From a checkpoint of a small mixture-of-experts model trained on Wikipedia: vocabulary 2048.
Below are experts of layer 3 (counted from 0) of a mixture-of-experts language model. Rows are named router (the router's row for the expert), up (a neuron's input weights, with its number) and show model dimensions 0-191. Each number is 500 + 50 x the weight over its row's rms, rounded and kept within 0 to 999. Numbers have three digits each.
After each expert's rows: a language model's description of what the expert responds to. This comes from a sample of Wikipedia text that the model never trained on.

# expert 49
router:477515523494433596494498416455435557419444528520455593524465532515472474524376572523430539406478514566549436526476473530566461468605515557444530423384505426494485409470524551444481523537483580530493534508564483447499502477594512544464589556515565472495466509542455458448521497549482477412516489564470489490542434474564560504437494495547479446459414553511481484464506521531568528438475467516399585437376518527589468521393396474430442428505490525439536433436489488504430482489564447470434542400429496463506475489393560536509512494446493600503513511475510568508552486480550557479
up1:426481477519526563534584540524434487622511455508454480495435506570554440600383505538469462530443517451537579490552461509491551475461613507585446496464532477558536444574415507439534532542524526539486392500492523456375488500558514517519426512516511528522511531382480460479443507562553492512443493481515459521555486431517446530485553467584498453389474502492503542471469472503588477536436436483629477472397425518561585470492455601560535513482369475570512502467471535499551421517480470413597408581528495447528495581499497493519450555534478493443435480514575489475566458511470469533
up2:542514442512521671425492543503481501451548434400469397437425458588566566452469462505524496591515469483547617506523536447430576469519498565538549505457476529474509561401561514445506495466509441552501451456463494523465445477485479569548461505536581485452487389538491479430468467532529469531404506482561505563447621487483465411464505446535502463481452497459419570512451493535420467493503477575536517518489613479526571544557528533528545445474533423454480539461376400527445492524411480483449497391507481557521516492453489442513448544509541530483493524424486503523478475617602514489
up3:502532486451489542481621561468468569461529532484536457516493480501515470470454482545539630498409469467563496517526560491524438447614524562575467532529503474473513468510532507433487453451503510541518422440426513446474469547581496513575465466555561513539542445465469431426439532580529507485511526513366483528513478464505484533513608475477515465503520530519422494495509443575609492537467543587610472414522515502518473510498437365447421462574491526482507442532515565499561607549554421419525441414446438425454422396453544580424490481482473462463556473442456596502420448521527498487
up4:470519423444422547465502463504512618512575393560549523562510560532451417525468526490510546561562553487536493591601502454556566580479543606543461560444490472505454489481478520466403524514532486448405471568470501502513422527606530498575509536533491506484563575507492463510555566462585438504462545492502530391498447553480550496529533550433518491521444543458472481487475515528445473510388495484436443423443565473512451495499511455476565410443517470439482481531460581475432500511576403391505460478461543546543538483469569506485464519527482473581520377525529519501497422507477491317
What it handles: Letters and short pieces right after a name's opening capital, mostly in foreign names, such as Vladimir, MacDonald, Cornelson, Khaldun.

# expert 29
router:505523449527527525508592487421460468546537561467458450550476597458496575553447515405526539494531542488530499453484494494494443475542532527547478565438405476455483512560450488469496489500521550452466570543461575492401515498597533543558547511518562480531423514576497438396411408501468532480529586529502484392461578540421481438535495441560504463438414540461584545462425410521429503464458463492469519432468398456611474459471456519471537474538520461446507479434557463436456470511478551489497574405523482542518427461534529514468434575437495403492509430458522604452489561474537614405
up24:543477457509444517517589485483489497546491508500462555510536553487573557484477436509544520429528500466516467476417451503618458482511387469629424518531393459369470530505473503501443601558502560435540478481553503513439532494494583497418483437506581489597474566565466483566474464494428584497462559433495543405531494520500474500489505536453468606567565599520544471522515456430493518414516423515535497404545496451601504427504519484448571438469505468487487472472563569390477539479458528581602608464538488526549420527495502465521398491540474473474483497597467542479518513534501565439
up25:579563445459470529516564599448473518502481453526441407468569534572478593566460494571523544457452482538482427524468440553510417555487447523590519555481514530565530458422546513548460466545419470561500393444508455449540476566505517546506466560523532448437573507416531460400428601590528499505415540590459488529541517442440511447526592499500506459522536528497444538415572493560449429573451563546501543471471496488497506526480528472519500512547510512563585495473419470516453386565544461471526482447443604511456520450569508519480520504540442572546584389479535497526533475495585543603
up26:464509521409419502436575491533386530526475450487548515484474494572452467591549611562508517532468548502541463470531417579525501513433515537484614545478469521448525416376544404523446527564434423502539520546571498455478504531523432481555516536488490520375541529531447417462497478534535493464468499568454489543543450504517544483585564477513528481510441460446388467424599468543482488481514557570520515440512535518458547517509494515443458505579544509570444363459546393493469451542548448447621459483447600527510475511572486544457490557555515595547432460478535555569463485469539496491
up27:495652459515424566490556446536491482449461502547449444444484611598490447560397466518428552591452465519509529500498440561486617525468542546565570508494518511510592449398503445502482545621411522541456501450537564534505476521507536494514449523516471538373454407423478516478539492564589500509435549574499456563496498415449506522433570526501444381561500419519501471465526466559516455555402509522492578457559589488495487527452480490518515529513455521566493461487454529548536473490515466559501546473479512442460480540512443412460507503493484570503610446503596520510530402491552447521
What it handles: Standalone space tokens between words, in multilingual titles, species names, prose and empty table cells.

# expert 54
router:428513456538478507472491516457472482524517508342494509519437540412474522564449502391458557482517562439588491526491613495463487394550575498496490543471499449528504533484370437490501481466502548533436524511525532480426575371547624513534535539558516478485423515480441434478409456537397538491568427553502472517391422486444486488519452448534551496476367555429524481481479455493443524523525512422511471456506441433555450401478496583528498453474473376384524506457541592561524494555457542504496503505532526461592447534527488522477548546520506480559481488498479562506544539435512559495
up1:487564462440351506450534526533539541533432429439398425566470615488532523539502556542523477501496534479462466476565483543536464475448489511514460514435520502513492529568487566531451546545443455527509462560556455582463485591544507563486535588397457590457618483454493432499473445600635468415509444512473561478498431517467562533532534511547503435448478500511464593485505504514575408393486413567467585528537514444474631499512481446459572515561526497517434462521523504454479443534561516481510471568468548577499442479592448548511548551503491605478503478523428539551518495485551485457
up2:513514421485454553425487481495406512525515526521483546527584524524526543485404539501526559478477525510473492564578462542565469505430534639558463489459399569498528467422509545506397579549454493537529400416493544428527467579513490553515467473487518505508545528428599475453458604539541414497454530468477533587579394471339521492488603556450598420432516516540392486516535477484509511498496480590494545452515490406510497497472430483511549540538536547551579471503519519499487522525597415482551502412484512524471481486610445499389546506528531518530537468420471496502521476547537464491
up3:541573482435516501412592493504476526451461518506483388484517548512467438586452548473523547496433515570403591496449456523488490546455564447507580555474443553570578410491544510551452451531437467459555422444476470467530497580550429502480437570530514500465526497490465500537476494571516454415443597537419398570541476565485535506463573470583519488486566468498477524510446514601406484508399571539441536466522520533509536484526419394626528575622440545568511465408488515488427460506538454476456525442416474543518464517474484514511433530526455575497571477441498518490584479507548497473
up4:501560458465450475523572481478512515485483472523411511510455553529468420564429458428450563486478508543511545559563495516500530571463456550517499553375434476533572452474522504537612532527509494482566530472495493490482487516563425606510517602494441444499508491472550409567441494553489401402511622613379478529417490519480550466384608501472498416575556508536465469550554503574413479546366500474508528542544452433492539544434420499475490555559594517556466455517489509512540520560522482551547453424429502554502455432540536516446493442459502521533515577492523458477538479578563514509
What it handles: Standalone space tokens in tables, list lines and text breaks, often after a bar, comma or line break.

# expert 11
router:512480481526411563472509504435423543516528476443487555529497563482494451460550513512422490463544431516506508497411463520527537506550543563581474484443463595513574454568478459594476547471563515449492461474525477462480497497613563560524627478461541528532550517516519424446457539577446491459460607530391456501517500585512543486533570585556458506482446454534544431384422430464479494482496548541436528483483590424548467431421402486456505418595517485481561399471563470416562593522534527504468553497442507488466522505505500483493460520426529543556488474446565549531655450504466485430
up5:487559512481546511514576509508518561563512514432405569452432554527575610480516451511537488548471530529465435527571472574390547486501605527563432518516526527493636509491431476527489481522491503393452442496427497517463446548478614541528453511526505517529571512423513568503515495537523440506446461449496400480456489412457443499480484504482530483575468361420551529462484479493475452530475458449490584564494508501520494421493417454626439627539456483435522483439426572538518539536573516602439582511427547457480544458534496520448471449513456479480498513415557493562456471585529440522
up6:503538521528375423450574433485466546561520535572510516621474494391431489500559464530531503598526505594462406502489534564438537477544479541497442512426476518491486563465454475635482507465496441515444468516518558460482568508570589526481538512514461492439516490565534437549566524552497519549453560539477467532461474477517433502534503604544524446545449440477493477534584449495586452460467556586459492454486441522570454529545505484489434505591431452516506483460510563464557437539619485590444494625460503576563542529517394467434471511459522471509505498497530537443581405593525435454
up7:462464531527569583497514510513493498400502483520557497498503504473565530506459524534544529451490494513490568517541419470537485452481570583533453553450498529470500453477486473539507531518483481457458515601384462550489428457525478505490517500472495533492513499589531487405462490512482390533440527474525484521387559406491538419518468499463444501460377412518465513508549589524585492535479537458433546496483522486458536540531436496568430453520593503409544446496400543677490494531424431439569477350408492460509515502562549590544529469480530553543487427503641551554430484448523557447
up8:435576492509524481510509533421480535526518519499499491490508466477402522545471468471526499499522517448444563557502439538415515565455529525398427640529531526595533449413411475587469587537457462499454518465544486520493498450503450461529580485473487497556525459499464455504512489571533379461455497519500536580437471452520532490620483354519514461477419494451515505534435415515533395627457479513579510490445429496538465486531527431490494530533515475510450534468521585496560490479561480445479502483506607497505485479511442397488510431402500582529476550607527457605517526562499368418
What it handles: Word pieces inside capitalized names and titles, often after H, Ch or Sh, such as Cha(irman), Suc(ceeded), Bra, Har.

# expert 60
router:487553472520531527392517498427479491511416456512503465478496560510522492614481435514550471485471549484555417494472558557470512470539385557485467449476435511533459603517491521572473443519435424533466496510594567477514455552534521564617572524497540498517449467406443427475500466529507487501447479545478402446458542453442493492460540434488597467461389444508411490492472410492549439499490521419567515494480460416485431602515466549599499494503475438468533486431432539565502453499513400477519518505372609415452460497453597424492571511533463483566528437493602481521477485479514555444
up5:384537463510492475448471476522507510535530477506366515557468484443384482418463436530491501505536534489434473410455526420462434651605522505440559464523454468412471474497503454450382562444444472466485460461532541527496618497514496507541638529573581498610466547463424399476541468547502539444515535516582473494522479466437503431504479442458552457536492510464550474433442594511523524496478526468507493534463505484489438530483522501450528543485583560414574476472461427511466477512474466517448531491497479497429556431495420498443490549434595522513509434494597565465480585460512452410
up6:518504540560543483591552491425507482471586449556496412550484460555544561584527458470539469586454503482463464478529507510567474517511461456565492577493514568502547557523494505574517426529494530571502563495540548488418396539468541412656536533446408474472508548429567503489474490531419525485506590491505493525490591596422564470530558478540477510363513453449500522397440453493451480474517516518478413457440485541508450448506497551441513488496653541476567504533527496469518429510555592414554488452516545471519527403446489456519402577570529520510625471567482492448495478483528463497
up7:497473415596528535483582452567528429485485498533502428480416413418460511514518560486481461563522461558549480434575506427491555585496432437490520484501529600443579529502446485526435575530403532430490566469512481466399481494508423545536490625523441533485437558435485527490474461530512510456489485508511452546419449550524482508525577520496419556538407397473489506525421488583513470600485541524490527440495494555548437505434474523490488459465563460507499498464486417464477522525396484584590461539432534621553539435617534432447547545500562463519502536516502518483564401517544446580
up8:479537441586421456471500515548514447506459474435538539519433465508431587470598559476468493472408422505579440531526466509528511462470591479478494439439402462549541489477573508537400476509517522480514544509428436545502483555464516595505531473500476435530549427519545479565490512525402390443373493490487544419577549557511457549478440552501495525401507455561533471481499471509501460466513475510544398469502461489632476446504468481572504532545498641505487482492599531527503487485507494604447417569440450531518471530448576448506571427503423426430428515584525497452569543516501590506
What it handles: Relational words after nouns or participles, mostly of, by, colons and section headers, as in production of, Preceded by.

# expert 62
router:472444520572556531554501487481475470512578509405452520499422555486488490543473477394520542425569560409542466440460508437541403509532548512530455531436441460477547475503418423419494498472544461423443577539477485506371460445580543510529526538482492452476492430491497496460434442521362537506519499567630514478452558459465474470466457464519456469487434542421552527456531434526479481453481482449518503532476490482531456464532489561514483491491392392365497537439571587489456489490479574455438480423549520512489461585520568542557612541529568525613543431547504579523494531468499552454
up0:526532428496515495491572522513506561511412552560541460593485519582422471507513539429421530586510447513426572525558525550484551495488530495440538547417537551451488482479458541570388523501456471545506498461579461468465445482470500579526436590507481444460544426446570470396517508519539513575438526578465388540542521570457523472457535461459560387442590551523525428526539485563518504508498516479519618482522473432562521478477503463484419590550453504546628431448425493549479540490516435486593518491490532469441528516489504476372545565582438611459563545458443529512462509502545511516
up1:461522508459368562428597438400415536506490417466481522413574526534495546558428517555383496542451497584453565549531398506528491482442458489494511481404487580534576445501506521602496477490441516450539499486422495484515452551502470558533445553516456502361560540502486564427447453592588472456456612548469477529542484515512552401500573510466510469510515447485495438479481482554467472473514520548488623448465464519491551566522463480558455519601540515544599474490458448556499534515498472463511506451449545547464443508493464572466529455516439609421508532490571489515539461581579475477
up2:551592469484491368457510454508423507513460525485466433519607498576499509474461460563510492520496505506464593561525477533608485569463493414568470576545388525481524452483584546564465485507396435486472438504530399477421467452518438562594447362598477452462522506493554497564456498481543448391471492528461463519541481540402508501462498483542578500441482467403485478446494544537522448531418546547473540456476443445499562582441462412505529516543447550532571510466606507500461444488506468536577487545460555469471478567518456409560495511502419511576586510559528478482531495537465532557
up3:500505446385495541436524520437517523470532541413467471524499513514543494481488524527468559560530449472441530421509449501561500551435505490515417501431380658447548501445508490496483592436514517502554468520444473461510441463479470541487446514471536437536587389512540493451488448490512407517470501567485440557509460427500486426520506367586475426526462405515523426472420462562433369535468441597455556492564546485527539616545464442480374482531626495502502495532559496454511471499479422453506509442468539541483544592477462566504473529468417542510518473522508522552550446579528492484
What it handles: Bare space tokens in indented lists, matrices and empty table cells, and between words in ordinary sentences.

# expert 9
router:588472532561483489485526513523432521497465524495577520423504581494473549431470520563490523397501585610552557548501410577555513467459531515468553514489425486556529510450540486386475532427517445500503515487365519467428488438641477529514511541549590476464402476532479443459453511520493566476539526431428504550460522484515562464550542454559487431533447451494527488500380472540493557482570516462414597467456508528475547457508510624462507524546424430448533466495496506533532463577445479525497574576479506483488443514434516515536432480537534493491498503385473568423533470535505675460
up0:525578502447490466433463444515504505539615491480499451512445474570485474572486544411541491537414519485497506552443472566492542476616538440470588549420440602500604552493455543446510544521439515479452520588511548457530494586423537633578518553505446444541530372430477536467510451565505436538442499478470508492422514494521482529482491486528547421521451496424555537426515456596551506529489568475588505501614534466561477496550497427486482471548576491480504511455499563560474515502481527475507515461452584529526461445539480513520485534426385421495569349522524530572585456460507494554
up1:521505473481495597501504456457429511545515489531544548496523479579531594527476473474446460558487483493515452458472607492487452488554535534559381500479554534454492522493505562512511499581488531542404571556523604448437412567548596540606458479506516525405582459496479546437480487559403414544442490497435459469469583524495595431466495540542518398426399472485488491475565507493567446468389493546526498461457527484485594628499484456478408548532428535487550448514426405523455518484459469532618421493501498500596495501600484490504522507539425548536527541525548476544470446482472440538
up2:575537505527564594456496558464454523463529456503469568521442477535474442634501466475482510616521563480465475461454521521453447530561535585508452476408522546514471537421515488505408520521455515515403463432550518457444488504474514614462576563461521476458537488484587550485483468602528508433502557555496377448467466515477501475496490534499408409451466550488471422416469425541473421502449478468508571480480495404525489571487382483527390414496606456489465545485434399472539519563510428500529480474463612544543500425532481535468579536451477541498551490570486562564517557519538439467
up3:509640531468373545331519479490458419473506360433426579466499525490619427595483537474498484535452578444561609485478483631512600470511558474467358485486486482590478533443471537515415535516489489552523448400476505377495513562502605511430568563552418482492502500513503562458507458551496480492437458489531530497493555584502460497557427478495490450480448559430522512507502570546526480563572479539523550549505480544522447495469493475414498539499550520474468443429465507544521511490496401518468518477459470543493453468482531545466476513446475500466528534511469523538536577499497533509
What it handles: Single capital-letter tokens inside acronyms and codes (ICT, IDPs, US, TAN) or starting names after quotes, parentheses, dashes.

# expert 51
router:579549396441490476457483380442398551565433521548428543524533635556522505473529612505490519551408537461561384481513539582501565540575499414389516461417514473496540480495539473513531509496487490401580511443579512508480545476530443548559561499525539473460494391477411423404447445521546469481469455492488444432483631447524488526468551414500501452520502579491498537478496514540571501515453539452442516470485441477526532493453460511518462530557520489437537558479456506550506459538445496487564521495449476425550511569609534481490571435523477515489458393481507555568575529423493482510
up0:497564496390414489515510466472466484481422449495489505650450562546527481516524534541546486469452523476511485563554448574459488438498508448507600531527490462522584531422588448498446514515453577503481542516499504572412433527551547483533605475511503421452517438491450455465484528480522583416553525526538520523474493402541461581528526531499466489424513495508549588517472512498511501520497424539527468503445518517602446503573367447485482519487544505470579513532656429552568495547499519574536584492391542433508496516586469397467485506476611555489450537440479463519500519502649545534
up1:542483456651520550501511511488512642554510529565509572571460502521377478458446490613525497520410518531535476584382502492539539492527554495526558520495533460507458477430568474519495553505454460570446517477505529568391452450561505504535498608483526473473440462439545481433375553574545488506435580555438561565595461567451563559491569552527557447486478547580468510409516487490480540392438540542481482499516536517519528503504484515487515493571495467479460476508534487459520454527429569509581526468558483471641474435470503435458461449515395468450539517422489485472457555474481529439
up2:536479462490392561426491494414486499538520552524609434514468497494477526494448515424557462448425527549460573481487457569505497521555516516521521442425514591450552424457561570491499478588546522526468497585490453524521629507498442498525575497503487446469549496470522480531495506478452539462511524491522476501511440504409575479430547542581491496440370433580482474455530445519539455530497524520467570473506503528526549497457480387406480421494610487559518453462503571500381467516478577553492387557467489463558519463520427430377520479482384559461539437478483470518624416432482535457
up3:484476478487487547466556483586515540445522494544469503460521524445520544458409514528510520515373553465572489432455416554492604532533516494438487592382532568449530422457487478576491579551497537446428470464514486585397425511568605483557457516578457494493469432495483525497510403516454521520444514520430479540518577583472490458431504407550618590503434441508494487517435545474578503474433450503388486524546458478445570423530486509496512489505515462438536464428520368596476607501474449435621496469484477497443461494476515478444549570482470506502422512476481468475504478523456509427
What it handles: Word-start stems continuing into suffixes, such as fulf-ill, ef-for-ts, consider, creat, allow, count, plus "not".

# expert 41
router:397574520587505472493543444439439487491548535411517494529421554435506507525515502440395507507511531449616541524472509521477529447550553477508478521402465534472512481524451429409500436481502520461471492544488587534381571445544484532552573500476522486486465434399486468452445432533447517484514511519548484546492502477423472498454484439581531457476316465480492478466461475567475536436481483449542492549466390472551452542472497518458545512507473426359528530353509507579457435579475547506424537381505491427484476582504571515473551543470503458535512498498509599502467576428536482505
up24:466626426517382455452543362503532517504465482548487563559567455547545532506478561436503500446525543514566455442555490480482502504511510454483524461470443507456431480554534517521477427558494499443522466563634596431464561502533567528574511443504509485493526629461341422468544422475590462509511504487537500493587441485520457544556541480486451467447544526420499410483444491457565518511469503519540464449512512462543457600486556416535501571467540505508549523556512449565422544486573544515465449486478491527436584457455622538492452471454520613477465473482569521549501503423488439559
up25:484461457463415565457491534474537568476446507606468484538476539512588471480544412535474452539435505516547530585458376562533563478481539513528430466521533575437458555431587540492487498547471532581501475538478476490614489585460571501562477435521450528481552568446525533458482543533560523530459545507547421521570498419573527524472493572497444537602618536580414492471558426508501527417558506516461488511547518455513518409493574455573451409552549498486570542447443495534586510537488422534588578540481471449441558537454477554485533449593474502476501452457609516487526476541525431578
up26:605522361415503511494522537532506535490539539488489493493556497489514558504526566511446492467448485577466565491540475526585530526493537577587463474459433529512532483574566474512503597485483576504473410462495439469531421556547535497598489497491514467429512564489458470390504525576531399413412578526491529522531535510446540481408574497443516496416486417495464481408581500548468468530397527579434535454507563458541498540451466467489516506568494512557648491501447476423533467525506448594443502553491534531457476529548453546475547600581430487451475415497575614556540441490503545504
up27:544510598487490573487596474524536545547500524502484474393546458414458528522566478499444496465509540583481441410539447581478478552518527472443542549526522550513494531510588471620417618458467484555549560543528477451445388534498464533465427519546463494424535499493534450495577530509483490471421567538526404502475402543470534501417578499547483487514524524507477476516512564460501447507429531555545561401584524506519442554450484529514422552462468560592461555471517499386488434486586479503456527436446520580527512511475550516507531461446419598504553378452561482596478529520504559402
What it handles: Standalone space tokens, especially in empty table cells, sports statistics and election tables, plus pieces like po(ssession), per-son-nel.

# expert 6
router:532563527511412501468557454480447569442514461481517578510487644463524481424488496554388521438371523537525506487475450550579505508509508555508471476531423509525528507615464525437483445425413422515548503491446502442470426466556490541552557495498450482470445526502475426418465469552531471379598513521477458547523424473454573448507516477517485527478487467505475470460552456544466484478507481519452485521433541460526573396473407589479496549459394508400471465380405570497456558556527527453531549535483496453414410530478495473508493489563530487521624547421467475513513437441427569534
up0:443533431502498498461533541399468558493500609505446404529483566496516446596467531459495547577435487520434429503496498533464561462562461481491593551457436515509594457383475462517545494595441494527512513395502526462496529459499558529549515540490507435514513514502490570443427506621477537525403568623492548482495493573482524455469561438507544437502498516530559499465530525532446451548424633405464489501511470504486469493414564503536469512561438507449554523407511471442464437556578466493476483525405467501554529490553484489428560661497491533501511447497555534483535545541601409458
up1:448534441554394507428516511483567499481551521457507528497584564448459535596516543500510552582435480524493474394516551457442440548647607573507571535532451497467506574466537548416423557472396563446411464615540478505524498487519532511465491535531454466557527420521478495500554416504522479492442532546532453410475464480474477508577490464517494426546451573396443420536436525482452497558503498477520557480475421552566473540517479518505578491557464610467453543470564539557570423521520492481539495455447513549492435480516581552447491566497463617498445476486440474630474539467481482474
up2:594456524507511526495530428536519512498547478544423482470416432496554530488453398476510545525430574548479442573469522502396536469612427444578515522498492537419529505478554569556522496573596511506501551463548459518519619567504571517563463567534509456435558529421617482496356422565513494571491536537525424469587556544537427535512478477492593514488509442487450494417514451430410498469445482485523572460535530445511471480584550534526420474427456486498505580448575464412452433476470527537488420542543556572464498492451450460509518567527504421561492515473519527516576476482579469505
up3:523586486467416578482465487414501483507462588530470463560454439447506440556452555503443510494571467445461456554494478534487504517548550524539549484421514499507506542499451493549520465464446549488516524524525486467519547512513486547673601428474499464443550446536445498483586441483497432506473451615506514532514494493464423605530499428580516495451478548459439517518494507465405512611449447549586564464456465529552566653476539513373537481530503458472544484515511540492513426533581510482514509475498504453479538475664506536407499404467456526446537490513390426593572509456477480484
What it handles: Capital-letter word-initial pieces starting names and titles after a bracket, dash or bar, plus month names, such as C, P, Qu, Ky.

# expert 28
router:541494483561512510481585429478458452406532468474507471464492545551503436516471544389452577549478518510493561553504556527488584463579510365450521569432548488496566407481522471406498438520480547517457528560498527500478477471508526620481560529517583476444397457550509469385504376517485530465510480527498503413557543600560528514435567522534433516454418531532489590359503505490555550430435520521428505453576540473560491384502471423527449462496584526595507517481423446511456550449450491514448525499463518498578482471452539467512498570528499508546546427438505538537564472537547500567
up0:593578447494449469467484530562518501445486423451429555551485482464446544531484567452453513508530536458591528389495458584413432577522514477498494425515546482514630461596592546486508544486508529562402506558552589492524537506527525518604485472527471537543564387485490491510523504542464554488473456558512470503606488501484470501487492570529541460486429547554478538410435445499496481556426498553551490397461507459590482464512418546439474527521521433515510487459546410475524443463468427464470443501414547410476507530471481428352448525497445585417566503449554504533541532400499494538
up1:517562463532454584552517499454477554502461620479521504505525526561553592448481539547433570566449394587556423459627477539535495435452533489565522534458548494483537494440515490453580504468548469530583524516542502488525509426609551591526370552558550489507535489459475548502441395495538486472517460462444428461500564422549466459522539425538582457554469479576428531425478486488488528515455494608500514431574511447510604490537419554464406520495433469498537435547502504464460469483531552480524517554401454450497500455543549527458508460489446576513549494419477476525463472614496438411
up2:454616442505495578503554477475485495471539521505502455511522566486500418520426588528528546649467458442512511485433565548457539457523375587449550414492470550387477450436488520466548589489461485421526486513527426532484492495552467519541465448444523422488538401423423409406421495525517418597477423522528473440489488569528498544512561470466480513501459590503407580442495533521595492596416538509566498446501517493441541539430477502524562520541455534466542513488439543548504485501552549448481558500467455461539391550579583564471516442503498512444502556514457581513500521473446532546
up3:460569491507392473476561501476501568581485525539405480517524509446500505491426470475476539491429482479549544486499495582500445527542550558474432525464395554471506409512449418501500540585439439522481539480472507538510373523499535521482524538503470471511512451514576466437393468572519415434478566602423418575492530383422496496463539412559456463453512443488435497470515442506420440444546437468497520512424438433505532446515396545576533486509534522445582515455491465531401452606569506493518511444387488537443448465547456512452524516586443534503537460446483596476420487532533581500
What it handles: Small pieces inside ordinary lowercase words in narrative prose, such as flo-od, blo-od, came-l, char-ge, w-o-man.

# expert 52
router:446521449534462460525499531521420501505531401468465499488533550441529556495504472542428524449499479560505437477544500560516501575559542434526456528476498563525560448622463481566471492489500515406501440459456498459491466516544516533538489537500520540508450552511505513454474476594433552437516618518496513533513588564477505433512493476598461478543351557482534375454512409545428528462468568481522480543487601445544478449397468580582524486582525457402530388370516366412492480581495561554457531450496536475431466589463470522486500508563543540534563520490517550572568485510488535495
up5:517526535504523517520618502467542490472523548557462444574440423530619468618450457431512578504520541416518495539480586434519520483521591507474537427520501456574480471437507411432484468531481480554465450555498533450444527428578486580488569539528515478561486449516508512396409516623499454507539470561508488536408484464518502480528534528468530441376530472436506561469486494443545395500476472548436541473419536457582481488445429508453439514488527548511492474440496521581524396533574465503562515450462620464546456389414539516549533504558501485546472479385556493453562492489548510437
up6:482502530512447540487455492454512511455485587525522479530449599459516426546454483435561582508465399484505486544524502550478568476583495595479513480482452441550496473530548422464494569552478543492400464495503520488452517453562481535537515554475462396448542418613386506485429467480544449430491545512481457456428408436510477561479547517584535391412390480432561557505477497448550446520520481570411585505438503447548529541542441484461514495508567523506437529498563539501457519521456449558551408388497402435522453525553504445452539447473454572633552453460502479537487430482539482561
up7:492547499451487509446638497468520453534547436537415525501520489495460549516448448475401538453526614451504528507532489538433533552492570570431504550548571633607463478445512431524429590526510444429509467517497575524476474536502447490415464495609435568437428491591571502459514498503427501460435515499606569494517467470531526477495588471489490533473520544415560501478447451441487499420458511487642475450514390448514524538564470568569507486542375526557576517524424486548506548493440409497469463437475509536531474514501530454487602483516534549470476476423529520523438516496517486578
up8:609494468422437550512511505519481505468466501500433594572474491501537420507440554473539483511510499502567473506563488521585586455564477475556505525463548402593484425497568526419493508475523602508477470501618433454464544617444645538513480493577609471550591506475389468477574485506584493497507473470413537530512490575464537486450539549504496474443449599518501494478537485550560524446458468464579503504482447448513459423490367414400451457427574462594583472565498470495440464523531479552498436488512588461553481512577475494507519500478432507515513487523443587481504483473519525524
What it handles: Two-letter capitalized opening syllables of names and places, often in tables or lists, such as Li, Ho, Ju-lius, He-reford.

# expert 22
router:479543509469528481497525508484401550563482447536441457447462560508506569606415507472570515504440486391510493466494535563523519463480509513553549504550457553567506478420508491491421509530469437476485436496536564552534465505577498510502458459523539465467490502478478433458475527557545538494472585573525441443532336468383462451456526494550526446604506517398444453544542391519479474438494489451511556549463575438515417512528463498464475437521403476440509494491478556577527504558511423448456458473481593526418391468484510448438614596546444511615527447457610549589510502537498477506
up0:582505435468464590484508470445460495504440490532491526566505580513536447627455479501461545476465516563507562534535520548509599556534622527562547522513449560466574608503396487549517529578394571473533507524487485462470582375569493587550548542478535407550470482508436443401515487630461465481478542605477475497474501471526517496490582502533525456482417420428515509463466424548491454519511538525479475485536531526584551491427491556558554481518538520498507475544538482467503528586502458496515489462381524496501504488502666527432480507461557465466483533480478563419497458528587435424
up1:438472450464539496472465459496509580489464515400489480474457482443509511542517497504500613594429497595527495456473548529463643466489510515473472512540496507478475629463502544475640507503569493484537481458494592488514434493544624503455449505519501557438450476532453404500565520515504435446385537536448479504557449555537522506420497538511529491518518446438412596517498372482574411478463491504582493527527475512599525526528487531508476500482425477527480581453361504603509469499509420570391465502490570597549500460563509464552474523430491514557495426563568480518481475519562542454
up2:527560464542460512478496469496513479518450591487508454519579541425486612519464520496542406529480452469545574446428466579521506544544493550465456528482466528413509483503389501543442537557371436335428539416543574480464504529514518486484470526478496524531536500524489491494527388542537552464535547484494497472460464576423521473462557474575477465556496563484583448461346528489549453543369530487466585433489484465508452478357450511519565549508463537528544465468480505561556543507558535513478610437470461494502452460537527491441505424377517597552490468494534518463551549459512556473
up3:497555436513486615494447500519528588481460451503502479591577532500515562481496434515520589544510415454555503523510497502472526603551436438511503510489439527447524459453428596452489503476456515588447538588483514471447604452577546477442536500504473485578494528490473538436518582520350430485391445535475422516515562475450439571546466478431632511499486460502430502520500525601536529425525531563402590523395509510496504561479481515529464474560466495362495484545445447436509518566471444513538563475517498488482471443498499447437477562375531452435512505550490565534561504531487433482
What it handles: The word of in titles like Ministry of Defence, plus infobox field labels, colons, section markers == and blank line breaks.

# expert 26
router:444547451554449456531561461466447491511491505452453527464437518459495440651500505490477541490538539389523525455530554509532460552558560442484513579391457421469533493559453465481480415426514568441446541569430497502409522444549498519521510500486492440480477411576507443446418383524445525438505501541455495463423427549482514502482448424601544510457340440482561488434419380571418498494466499459543464464435389458540416418544452514506494512504561410432500491422546462487476529490456511491478526439517516531528469525561534497434456478451499436544510495497517582525537513451461555468
up24:498608492482513461487636487580456432455493517553498530543574522557480576535536529396519525579440545411441414413503626489479502526519554529488545468391464492525571534505501487562415483488491551541439481587585499501517537449512435503584448452450450448496470455515542517474408459522444362487494561482579536471463507563549559534540483511411549504423502472528507502411483499537524515513447566501434510467469526522441494534579540555509480469484564563450523463483490525594394604534421535405583453518500442538399455516497545503488571507474481469523455526537527523552542460507465499610
up25:569519494460532516413537490479506577491457545531471505503541582464540484537488487499422585468397489597410537624518440515486472557518560535508500428474475494488530558461512464500396590552435442512462378529525495428424467583560471567567513559511530459478542512449507536450525549499515420404443561607542414520468445459530570444481615553465531411494504522474516513473478492519553440553470463559560608465486568440462499436509422536554467511546482609517513449531547593494485418504500476545532481481425494465471434546528539470483472495500481537521497548398538442508473436532621410490
up26:506502432440493496475567568491481539578559519547563473452510504548538519513491473487427490494454490598448521462559484546469475521453539545407629523545444509543478447431521474496518546493507513559398557555499620471468512491554586526577490489536538426394555527544470469465396500511560434466477556609543500551462420491478475397500559487437497423472493518468589634468544435489451482595460460530535585521516507453554527497502516515516531493545476525536528451493505548593469425593462445478539456549489523519476450465521412442503422612441425451502639547449587526515535494473502506573
up27:526513478459455630429538535493542560382512540519416497515521536522474400462506586527411605477421506523474492590518467586515529499501428496484550535453504550621640480415541403538508593536506491494545478484448459479480468559524515482646490501468492528516503546417524477492494404544469479453515558553437512515547477493482442489482568504471574506489492557491382487427484492560495519488488526506418537493522578453422530400513351429535480466512537504431532497516428558509456468598528476536465434445444531480490535445480482378529507461544427493457453477442502582510471528483534517495
What it handles: Bare space tokens before a following word, and word-middle pieces like "cu" in occupied and "un" in tsunami.